Weights of a small mixture-of-experts language model, trained from scratch on English Wikipedia.
Training: a variant of Adam for the experts, 751M tokens, 2866 steps.
Below are experts of layer 2 (counted from 0) of a mixture-of-experts language model. Rows are named router (the router's row for the expert), up (a neuron's input weights, with its number) and show model dimensions 0-127. Each number is 128 + 32 x the weight over its row's rms, rounded and kept within 0 to 255. Numbers have three digits each.
After each expert's rows: "gets" lists some tokens that make up at least twice as much of what it gets as of all text. This comes from a sample of Wikipedia text that the model never trained on. Tokens count by the router's weight.

# expert 134
router:120099095148157106138150094149100076159170150114124099143136164113080106151126164165166120170094167128102188107176135191162096130093122136138112046090095146101104121093120103142136142128184174093157105180148169147098164112161156135156098113118178109103163151119170150112102166090092142083062165175169090125141131117084145098137122184150045149119126151062103109141153152178133154060150
up4:121155132112159146165123112120143109152114154093133098124174093089143139143175126111123136125141134100134185127095128169199148108160068098128165107146139134094152112104148117106114136129127124101173052030140135171175196147164158187106103109156149075096100136137200132102163120108096125127106144149123137097073192120119162105234125056187102119158154124100109154139187119124145104119089
gets: " as a", " as", " of the", " as the", ", the", " American"

# expert 155
router:109107119138165101150158091167111089156168138108107089151163156081095120164141172165165107150099145118079164102147156192155119108115095176158099106114130171088091103095135104172181170079159126103153088187167165163086160078157141096159102080086142115098153165102152131081116132078114144096115132173156112121143172103101164067141130157152122161081162180105093111146175180181156168088141
up4:109122080125163108202172097145084131139158155107074101171154131133104135153157136135142107196135137134112155138141150183134112101121132140157090108091098116101070112097111124201100164085173165096112120148214154150101145073140160075142117108121159105100133160030202161122118196094136173146110139141168132098165154106097163115187133152163137166122158117102142105151140175169147164103127
gets: "\n", "\n\n", "| ", " N", " | N", ", but"

# expert 99
router:109097091171148117163181091152110121146152131076078092142141157103120077172140138174132112174083133128061193093148173136148087120108104170178122059134123150115131110086155130164169175055153136108166086139157148177113130103146147077132133098114143133135184180099159127087135133086118112100128161182120087108140144097104142104142104163121067131091169148105064122123169144201171178113131
up4:100089098113149087212123102176114148180163203026063132170161167136103104172171150111123142077136149104093109105156179143111157144102110169139093137094086144125151091068163136154124160135132127103152081140142133126045127115133128098129170121129183109136167132150132122112121173107098101136095184128121062078142145124150158139119119133156131150105081112094042111110115131135109122100170
gets: "\n\n", "\n", "===", "==", " ===", " =="

# expert 128
router:106109119147166100152165092174119090147169138108112094150150159083092116157148167171162100149094146114080163101147152184160117103106095177159102113103137167077093105091135103174174168076164130098156091172169172161084164074160143094157104078079139118091147160109152141081111128076102156091115133167151126120144160105103166067144131162150120162088159175113101108151166184184161169095149
up7:088112085107174128132155124121128114157152153132157124171126145151147135183135125094101166109095139113101215141210132096180106147095124086132146115079112127134125111084194124161163120076157177059158127146112149125124125042135187149177157109102167095144142140128129132118083139069131163104094190151179106135170128103115135098108085226146121078119158117085112141133133144105183134095150
gets: "\n\n", "| ", " R", "\n", ") | ", " h"

# expert 77
router:109106124145159099152161084166111085153169141100114093143151160081095117159145169163156102146091141120078171103136152181157112103107101174161100109110131169079090104101131104172170166079166130098141088175166176164078168075157148094163105080081131119095144161105151138085102133075111147092110131169154123121147171106100164070143123165153123160084159175109094106154171185183157168090154
up3:084137133159153051129148145159123085110146133080076082176157120152117124186187137129130079130132156116067135125132147147127078102087083118158135095113147176160118095105152061158142182110186162133149120135190160117133130086090123129146131083076162108093128157107188138113119176078090165094111141172112135083143118148098129088163128181134071144083108134137155066197176163124133162131118
gets: " |", ")", ",", " |  |", "),", ") |"

# expert 59
router:099117108148166098139152082160106090135175139102104088144150156092098111165152167168158099138087149111077152105140154173160107107104107171162104106115131180084091109102135096178160172080175130113141107177167168161080158071159141101167108080072145111081149164098147134086103127062103167100109129150142128120128173101107170076144130164157127151086165174113088101157150187177160181095151
up0:090094108177142106129147123161128073109168142067106070173143165125166083129140135112133084137111167076133160108094125128142116125138149146136131092084127162134102085123158087204141133085142148143154158118168133139140139111101174119139069101107137087090134179058144134123113207027127159079126148155156108103154163093100163090188136166145110141084139174114111146147162143162164175064162
gets: "\"", " that", " s", ": ", ")", ", which"

# expert 11
router:071089161186141110141168092161124097193194143083121125151147164128143089108121119125134094181115114153067167090127187119164088118112121149138159097142104161068117119053116134150172143085158141112142097185140150136076141102123152078139130081098108115107156146111170092098129188091122124095079169123123110119159117107080167116176067168178111123100142139111128135142184169159171174076148
up0:111106093155152108158210091158104118193132167082107111159129148086122172145103093125196135123077156142088170116147098110126170127045132133137108118061120128099140125148161114130155090125123213139195079138135190111131124106133161115160099054145133151149134154139163109108130167107149117097064149149165111141110139114085183125192089111112135110104144144083143057126157142142174133076134
gets: "\n", "id", "at", "ast", "ed", "in"

# expert 121
router:107128097170169114142140087139119077158186155095094110127143154108125097160136164173191111147098142098122189120166194149140103114068106133150098117073125161095079086111144097148169160091143146077128117150137157147069165112138162085170071113101169113119173148121135155092113152109087161102097175159166133102156161079108136066162079160154089153083160173102086107147141142152157168066139
up4:123082147076131123079148073124195129116150095119114113127135106135153140219157155119122120182141142132123104090148181123144123129125149114152107079207127144144045099132158141152122166118163135157104110123126127129149105132117241030123185120130071124098156119134120124128157119122126193075125212123115168068167146147137073135129134072166115125140105138100103100123126108158126093123136
gets: " of", " of the", " in", " the", " in the", " to the"

# expert 117
router:109104115142165097147158084171113084151166136104115088145155150077096121162146167163163104149102152123078164091152158176168120100105106176153098118120130173075089099100133104169175172075160139099154080174166167169081162077163144084155106080088134112095165154110145130083113134074101141097109130168148114126144159101099168074148129158149119156099159172101095100149169187188156169092142
up0:108045092151165083123117075171090122167187140093117105144148139108107141110135111170164124125101186124091155115169101157121111075169138177155133131069080163131135115119175115183142087075199149110164152103134122135134153107088143126135158118100149074105160118108164150098134164091070149119145133134125143080113113091082163138137094169094130125047128192100094053111148188145144120086127
gets: " H", " (", " W", "25", "28", " g"

# expert 101
router:128111100152167103137156114151107059120187139084060082152128122119126144176143171136162096157095158102109161090154185196148107077106109133150106091114101142096078121117149070133129154068156150109158122166145136133102152100129112056161080118091137094116157148111166183107096160097088124094113135161166085101177147138098141076138097179165062161095167155113078102133158130125161169076111
up7:153125144101096118146157143136194128129061113111078101166123088146165117087135076249125105099156158074140122105170169137139099116122121160200067120164133154134077102094173155131098132086120137141125098112116110147127102111149225127163136148119174091125175108080105156165102088121098174073119196159086172142170114122140137143135143118122123139126125150088179078141109132114149133125168
gets: " of", " the", " to", " of the", " a", "'s"